Experts of a small language model: 69.5M parameters.
Below are experts of layer 7 (counted from 0) of a mixture-of-experts language model. Rows are named up (a neuron's input weights, with its number), down (a neuron's output weights, with its number) and show model dimensions 0-255. Each number is 128 + 24 x the weight over its row's rms, rounded and kept within 0 to 255. Numbers have three digits each.
Before each expert's rows: "mostly gets" lists some tokens that are sent to it at least half of the time; "comes after" lists some tokens at least twice as common just before its tokens as in all text. This comes from a sample of Wikipedia text that the model never trained on. Tokens count by the router's weight.

# expert 29
mostly gets: " |\n", "|", " res", " Res", " ev", " ph"
comes after: " |\n", "%", "|---|---|---|---", "|---|---|---|---|\n", "\n", " JPL"
up3:122144125122124114102140102163124116141126128142140137164141157066110114160103150148128068121130128110142121121157150128178170128141128145092127109130136109166138054116152106138139127152117096118160097136128113159109125143138125107101153134124152149116126075127135134134167176132124085166091121135115067132114138144132122116119130171130158164170120114085130116127131116127161120136125147142154135138132095103094075123104152107096117161163119088139104136118166070167099125136128145172079153102122126136113123160143164125135140172104109171118151154133109094150116127068105123183080155113102145153158131111110126135128133128116072114097110143155092151143136115147115117156119126152157127140146101101128090107162108114155132130150148155096143110071125127171123142116127134
down3:116123092127058091130137126123170142124102147130155130180117140142137130163125127094107126128165110138105128138130168146142080117137111095132114111087121103148095119122130167123171141127135177130122123121117057151131172132173127114092147124109121147172087145117126162157121141155139088118133131132128133124085112143134109088144118165128123146133159136119130138129108128121176137114111096172116147153106089109124141133158168154147109093130083112099087083128158143150118163164136127134112128162123086095136148160102161138145160124071134098087129129098102131144145108086130133110130152157119121132122127184145163122079146140121133091130178110108100103110122118137134132100151139160154140128166107121112123139178094123171107172124139116128136092159151100122139113105148086

# expert 3
mostly gets: "P", "-p", "ok", "See", "-P", "H"
comes after: "==", "\n\n", " M", "M", "===", ".\n\n"
up4:106169139106133109119111148138110116114109120109135138121142187138175113105098164142118169104142120156087122091144106168110136190130088121111150130090110122135123139136131108110100148099157118166122100116158149128144131120129131127116107118091101121097166108144102107107090130122098139154106145155144157158152160134114081109161152176153150124142131113142134120130129135120164154116119163132138156103073120137098122082132146142146130156141120123146139136152083140160122145112124134108159124074093140142145099118077077160100132077147114141106114120129111131155138128111084104089140136126147131129118121111171133166160171184147165143146086158145116128133129145138147136135158094142143130090149123157144119160094144141102135140130117112092063096138159116154107119128052107
down4:164126137138097114122161120104110127129112091127165131133105131110147138089118085150157173110133114095123138147130079166135131121086165155064109129160096130127109131128108085108103091122128162108136102103140129128118132115119173156182149133154167108152091116147103104074109167143114118121165138131154135110142093182120098110169123109111116136118146154156109140181123133129119119152086101123107103156129132152124164136114113137095126102133137147136167144124135183167123108141117158110126143138136105134180179125174172109139135110143090150120128091120134146122126121103127161113143147150094104149130125107115137151133141178141103176134106140124104139125127112135087110119131142103141124142123117104123159086124099152163111147090104128076125161121136172105109080161083158

# expert 12
mostly gets: "-", "ir", "″E", " Sir", " Vir", " Mir"
comes after: "\n", ")\n", ".\n", ";\n", "==\n", "\"\n"
up0:097118136128099155132122121136091159162092142094138123143157115090163163122143108088154133131113094173118148139140157093122115116169124144101147088087145150137135162126175165145117169139097176120126126129114130149131100123143092100138083139141145157090144142109097125095140112122134128126115136119129134129136151099115129120139154156152139148115089084093136147133111110166149114155105108092117121162106110105147126124117129153102151161135140137125140140130181120124111094160119156138121111107102107071168155125165133177091169123150095132134149130169115159101133101123130126117119137074142094152157104157152124152121118073136091142112105140059096128104119117124186071121123186114138127116114171136139112113147070122147141104125121130125145126112150128117165112138095172
down0:124101131156147108145117121122151157169147162138103142170100070149129127107091134128140118144126134137156119108145125102108131196202137147114105099156095114109108113161146130155146103108152131120144123102140124165084084167140125121086175129140124133108130104106129133148154136122107166115121111103109137125151124090121110135131139133096149168196105164076154115126116147091137135112160130115115103108130165143118153145133103123072142120136097184092124167096126094146153142108118116096149149116118139123127151098088107129135075141146143103151084146071142088109143131138102149149112110164141091129080131123137101138107118134112118151119120121137160124136176090103158156117147098130143116141135175159118118107141150160114127141138135134101176156139115113100120093167112147